config.yaml
d_model: 128
moe_layers: [1, 2, 3, 4, 5, 6, 7, 8, 9, 10, 11, 12]
routed_scale: 5.66
norm: "rmsnorm"
rope_base: 10000.0
rope_fraction: 1.0
tie_embeddings: true
optimizer: "soap_variant"
beta2: 0.99
lr_head: 0.0319
grad_clip: 1.0
schedule: "wsd"
decay_shape: "pow"
batch_tokens: 131072
Below are experts of layer 8 (counted from 0) of a mixture-of-experts language model. Rows are named router (the router's row for the expert) and show model dimensions 0-127. Each number is 50 + 12 x the weight over its row's rms, rounded and kept within 0 to 99.
After each expert's rows: a language model's description of what the expert responds to. This comes from a sample of Wikipedia text that the model never trained on.

# expert 40
router:28 49 51 64 54 51 52 33 29 34 58 46 45 65 35 60 45 35 62 45 44 51 35 63 52 53 46 55 67 41 34 60 46 61 60 65 41 54 77 46 36 37 68 35 42 46 57 85 50 38 40 38 45 39 67 43 39 37 55 53 45 51 60 17 71 40 53 41 69 49 62 50 56 83 50 58 52 37 47 66 47 56 54 58 69 49 54 56 42 40 61 38 50 46 39 64 34 52 47 55 55 43 51 43 45 47 67 34 26 46 44 34 71 49 66 43 65 53 56 48 24 43 74 59 43 58 48 53
Description: Coordinates and symbols

# expert 38
router:49 52 45 47 44 58 48 36 36 41 53 38 52 35 37 44 28 39 44 36 45 54 39 48 60 56 53 71 56 31 45 62 43 37 48 55 45 59 47 67 44 30 46 44 56 52 52 70 54 41 38 60 65 57 64 51 53 63 36 60 40 45 48 46 67 76 45 24 70 32 58 41 58 30 67 47 40 26 41 34 60 61 42 62 37 44 48 49 30 64 34 47 34 46 43 43 55 48 37 61 61 37 28 70 56 38 74 40 49 47 56 72 43 48 44 75 63 41 45 38 18 53 45 58 53 57 53 23
Description: Er and re pieces

# expert 25
router:39 21 51 46 59 61 84 51 74 56 54 53 31 43 66 50 60 66 67 50 52 42 40 41 54 53 53 61 58 50 28 42 81 57 44 41 57 57 53 18 47 58 61 54 58 41 46 49 39 42 42 51 36 58 70 56 80 67 52 31 21 52 68 68 66 45 44 63 48 66 44 54 51 42 30 51 62 51 50 41 61 49 60 49 64 65 36 36 45 41 53 36 58 46 41 60 38 42 59 41 35 42 61 65 63 62 47 59 53 40 37 36 48 46 39 66 48 43 38 45 54 69 43 62 40 57 64 43
Description: Latinate word stems

# expert 54
router:45 43 39 67 39 36 34 57 73 75 56 43 46 64 58 57 57 44 55 66 45 40 21 57 53 50 77 38 54 45 53 57 44 67 38 36 57 51 48 48 73 50 37 40 36 54 50 64 56 62 50 51 70 61 49 58 36 68 33 66 67 63 50 56 56 45 38 67 36 65 64 61 47 42 37 60 64 41 47 49 61 33 45 51 45 49 68 38 45 26 42 74 58 40 38 58 68 35 62 42 25 24 47 34 56 46 52 63 48 72 48 66 44 41 44 45 54 64 64 50 46 30 39 41 61 61 50 48
Description: Single vowels and s mid-word

# expert 58
router:42 31 43 44 50 58 37 49 63 68 57 60 41 82 47 51 43 52 49 39 47 51 62 61 68 62 37 57 31 43 57 65 55 75 43 59 54 22 55 56 59 48 23 55 34 49 48 29 57 39 41 34 56 49 53 49 74 54 54 37 32 49 50 65 56 33 50 44 47 43 40 55 38 38 47 28 63 44 57 37 56 56 44 36 70 55 41 36 70 58 78 58 54 57 33 29 58 43 50 41 39 39 68 57 40 42 60 50 48 72 61 28 51 43 57 53 44 69 34 59 61 63 36 69 56 54 67 47
Description: V and ol pieces

# expert 46
router:42 75 64 28 62 30 71 49 62 44 42 36 64 39 73 56 65 52 60 59 39 48 45 44 34 58 50 40 58 47 50 38 52 59 45 40 65 58 72 28 22 34 71 54 52 48 48 32 64 45 66 36 52 65 45 64 58 59 65 45 63 53 50 24 30 47 65 48 44 64 49 45 42 38 54 64 29 67 45 39 32 56 44 42 59 52 46 74 54 54 27 50 41 41 69 44 57 49 51 56 41 57 46 30 55 62 52 44 52 42 51 57 57 46 64 44 41 39 73 52 33 41 37 39 59 31 65 52
Description: Definite article the

# expert 14
router:47 59 54 33 69 54 75 63 42 62 60 57 40 35 73 48 23 44 10 59 61 56 55 40 51 60 72 55 35 37 38 58 60 67 55 58 63 41 45 40 52 58 38 48 44 60 50 56 44 40 52 34 59 44 63 26 62 28 49 54 45 60 53 39 40 41 61 51 35 55 61 61 55 51 66 54 56 57 48 53 38 69 56 52 35 32 62 71 69 50 56 41 31 62 39 34 32 69 48 43 33 57 40 24 42 62 56 38 52 69 40 56 51 60 57 45 60 42 48 40 49 31 60 34 58 41 56 58
Description: Sentence and line breaks

# expert 15
router:61 61 65 47 68 64 47 58 46 75 44 49 49 38 65 37 46 35 29 55 55 39 61 30 43 54 69 42 45 47 30 65 82 44 60 49 71 57 46 46 64 79 62 59 44 67 54 53 51 45 43 42 48 32 60 32 59 26 50 54 59 54 46 39 45 71 59 39 35 58 48 24 60 69 47 44 63 58 40 53 48 57 45 55 42 27 50 74 60 30 61 44 37 53 38 33 45 54 43 52 43 60 50 26 72 61 43 58 49 54 42 62 51 63 57 55 61 53 45 53 44 31 68 54 44 30 45 54
Description: Line breaks and headings

# expert 16
router:49 43 37 50 53 40 51 64 49 47 40 60 35 66 28 48 47 70 51 71 51 40 49 55 64 63 35 51 57 52 62 49 67 34 63 46 71 58 55 39 51 64 63 56 57 37 41 51 72 34 47 49 62 53 65 58 55 55 48 47 27 52 49 62 51 71 39 53 49 37 63 59 40 70 39 52 60 56 70 69 41 50 68 55 62 68 55 34 31 37 66 34 52 61 34 25 51 36 62 49 46 59 35 53 49 54 20 75 30 42 40 57 61 65 48 50 61 38 33 50 62 58 38 66 50 58 76 37
Description: Latinate word stems

# expert 39
router:50 38 50 55 71 30 41 61 73 54 43 53 63 41 48 27 40 69 63 47 28 70 35 53 59 35 42 63 50 44 58 53 51 57 65 32 46 66 51 46 70 37 54 58 59 57 50 64 23 27 52 42 61 37 61 50 43 39 62 53 52 38 45 39 36 54 55 39 48 32 46 61 47 45 42 73 63 55 39 39 77 72 61 71 55 59 42 35 41 42 59 39 55 54 58 54 53 30 57 46 33 38 23 60 33 54 38 44 58 51 53 61 55 43 50 60 58 39 34 47 78 61 32 58 41 40 45 48
Description: Word-internal prefix pieces

# expert 56
router:45 28 51 55 45 36 34 45 42 71 47 50 35 53 72 63 40 43 55 30 49 38 22 43 62 58 44 75 51 42 63 56 55 63 58 55 38 26 54 35 50 40 57 70 52 49 48 66 51 38 40 63 42 49 45 63 57 50 39 46 27 39 57 61 61 66 36 64 57 38 30 64 29 42 41 35 39 58 53 47 48 40 60 46 57 39 49 31 50 46 66 55 59 56 37 54 68 48 48 21 35 42 69 48 48 34 61 72 57 75 45 67 53 26 48 49 38 43 54 42 70 60 36 52 35 51 62 51
Description: Vowel pieces mid-word

# expert 62
router:50 36 31 46 50 75 46 66 56 64 32 41 55 47 50 41 30 42 58 60 40 71 68 45 47 65 54 51 42 30 60 68 55 57 36 38 53 41 55 68 53 56 31 69 38 35 52 48 74 56 46 65 53 59 67 64 38 65 65 66 40 53 26 68 68 54 51 46 61 36 31 52 41 40 39 46 37 43 72 48 44 59 66 44 54 66 47 51 54 33 51 73 53 25 41 72 37 58 53 52 59 54 38 50 37 38 54 66 49 42 62 28 46 61 39 62 47 28 44 71 43 60 55 55 49 42 45 46
Description: Ar and similar pieces

# expert 32
router:66 57 18 39 50 63 35 54 30 48 54 44 42 47 39 26 35 50 42 68 31 72 36 37 61 42 65 49 47 43 46 46 51 66 58 43 27 59 52 75 27 35 52 34 55 41 46 63 57 69 65 48 59 56 49 55 51 57 51 42 60 37 68 37 29 73 40 55 44 27 42 54 61 37 74 58 34 61 32 34 27 32 52 53 65 44 58 35 43 43 40 54 67 53 37 48 36 42 59 70 47 49 41 51 44 58 66 37 45 62 53 52 51 61 51 49 32 37 67 37 47 50 55 47 47 51 54 54
Description: Word-final pieces before function words

# expert 1
router:61 29 66 74 66 65 43 67 47 62 42 41 37 67 51 24 35 66 53 42 43 50 63 68 52 40 33 75 54 38 54 34 43 28 49 50 31 44 66 36 46 36 60 36 68 31 31 58 49 52 56 61 44 59 65 43 44 74 39 43 57 64 36 36 57 49 37 66 53 51 41 55 47 53 32 49 46 64 49 61 51 35 61 51 38 60 64 47 65 35 46 34 43 36 57 52 34 76 40 39 30 57 66 56 47 39 69 64 52 46 61 42 49 50 47 52 52 57 47 53 57 35 37 60 31 51 27 49
Description: Mid-word syllables before t

# expert 29
router:40 40 37 22 27 45 41 60 46 54 43 39 69 71 60 37 31 55 51 47 29 31 51 33 32 34 48 38 52 48 51 39 44 35 42 47 53 49 47 44 33 54 71 27 56 32 50 41 37 63 30 69 52 28 57 60 43 53 52 60 37 53 57 36 63 59 55 48 64 60 30 48 68 46 40 37 50 40 57 54 77 52 54 51 37 45 35 41 49 36 59 48 13 44 59 42 51 59 57 43 32 48 30 52 51 42 48 55 34 25 56 54 48 56 51 37 53 44 46 56 33 60 37 58 48 50 45 22
Description: Mid-word syllable pieces

# expert 10
router:49 42 43 40 30 68 51 58 32 29 48 62 31 63 47 26 31 37 15 53 52 33 53 48 39 46 38 51 54 60 34 48 40 52 53 73 38 49 36 57 55 75 52 63 65 52 54 60 60 38 50 52 50 28 65 58 59 55 57 46 53 29 44 52 35 50 56 64 33 37 57 49 74 58 59 58 31 45 53 55 55 38 49 68 48 39 60 63 54 50 61 48 46 44 52 52 68 52 59 29 52 52 48 51 56 63 57 40 45 44 12 41 56 34 71 43 70 61 46 47 33 60 26 45 38 59 39 59
Description: Plural and noun endings

# expert 2
router:72 62 66 29 41 56 53 59 50 62 60 52 46 43 67 50 55 55 62 58 34 53 55 63 54 58 62 50 49 63 56 64 31 36 61 32 37 57 42 55 43 55 53 50 39 71 56 54 40 54 48 50 44 27 34 49 57 46 63 56 54 54 40 58 49 68 70 37 67 50 44 62 28 48 48 30 70 58 30 26 61 36 33 56 40 67 32 49 52 53 41 44 63 41 40 72 66 43 70 61 53 31 38 59 35 34 52 58 31 31 29 51 52 28 49 50 51 31 37 41 67 59 56 66 34 45 36 49
Description: D-containing word pieces

# expert 0
router:37 56 70 46 65 58 51 42 37 43 60 58 64 46 36 51 47 55 23 35 52 43 39 51 48 41 66 52 29 53 53 40 36 48 64 72 36 60 46 63 68 53 60 50 57 62 58 42 36 53 44 54 59 62 36 53 43 41 38 57 20 45 47 58 61 39 44 37 66 32 57 28 64 41 66 47 25 49 57 52 41 39 42 53 61 44 71 75 63 42 69 54 35 63 38 49 47 66 60 50 55 66 47 58 60 65 54 43 55 34 58 66 36 51 74 51 24 66 50 45 30 52 46 32 42 52 79 52
Description: Surname endings before delimiters

# expert 24
router:54 61 58 49 58 81 48 52 40 46 30 40 50 59 43 61 59 58 45 29 53 20 43 57 45 55 49 34 46 53 39 65 54 39 42 48 68 37 46 67 57 64 43 46 54 61 52 73 67 72 63 46 53 44 62 53 47 34 46 64 60 35 53 54 58 47 57 45 29 67 53 59 66 53 28 47 41 51 45 58 46 49 64 54 30 24 52 69 56 40 59 32 32 56 33 48 24 48 60 68 58 41 44 47 50 40 39 57 51 57 25 75 43 38 48 48 72 36 33 56 30 27 43 55 36 54 43 58
Description: Table pipes and newlines

# expert 57
router:39 53 39 35 58 52 50 35 45 39 56 51 53 44 43 09 69 54 11 43 61 50 62 56 43 25 56 61 44 50 49 57 50 58 53 64 59 56 53 37 62 44 62 24 58 56 52 57 51 58 43 63 50 29 66 49 78 38 49 47 43 62 43 52 45 38 56 62 43 39 53 40 64 47 64 60 15 40 50 38 44 62 60 65 54 76 44 65 52 70 57 65 56 53 41 48 53 49 51 30 42 64 61 66 61 64 50 37 59 46 40 35 37 51 61 39 38 58 47 29 38 49 53 36 38 58 57 65
Description: Nationality and noun endings

# expert 11
router:54 30 51 71 49 51 54 50 34 51 60 55 67 52 40 61 47 75 53 49 41 22 53 49 36 52 58 48 54 50 52 26 57 37 64 67 67 57 50 40 47 40 60 49 35 82 45 37 32 68 42 60 36 22 40 46 47 61 42 55 30 65 29 59 39 42 36 26 58 63 64 51 34 44 62 65 49 45 45 43 45 55 47 45 56 60 56 50 52 61 76 46 52 46 47 35 65 54 40 51 63 54 70 45 60 57 64 52 41 33 54 73 58 33 62 48 60 81 56 54 51 51 51 61 60 43 44 22
Description: Foreign-name mid-word fragments

# expert 27
router:66 70 36 42 58 38 67 45 51 35 47 40 56 42 49 45 52 19 39 37 44 49 71 60 57 50 46 52 55 62 34 29 47 57 71 49 44 61 38 60 45 58 44 27 55 35 61 38 49 55 55 57 61 59 39 54 45 29 40 34 47 65 53 64 41 50 42 53 31 46 51 43 48 47 43 69 30 55 38 65 41 70 58 41 68 60 58 44 37 35 61 55 36 31 58 48 36 59 33 68 64 62 53 37 70 73 41 30 59 73 20 50 46 60 41 63 33 57 54 47 56 42 57 31 48 66 51 57
Description: Prepositions after nouns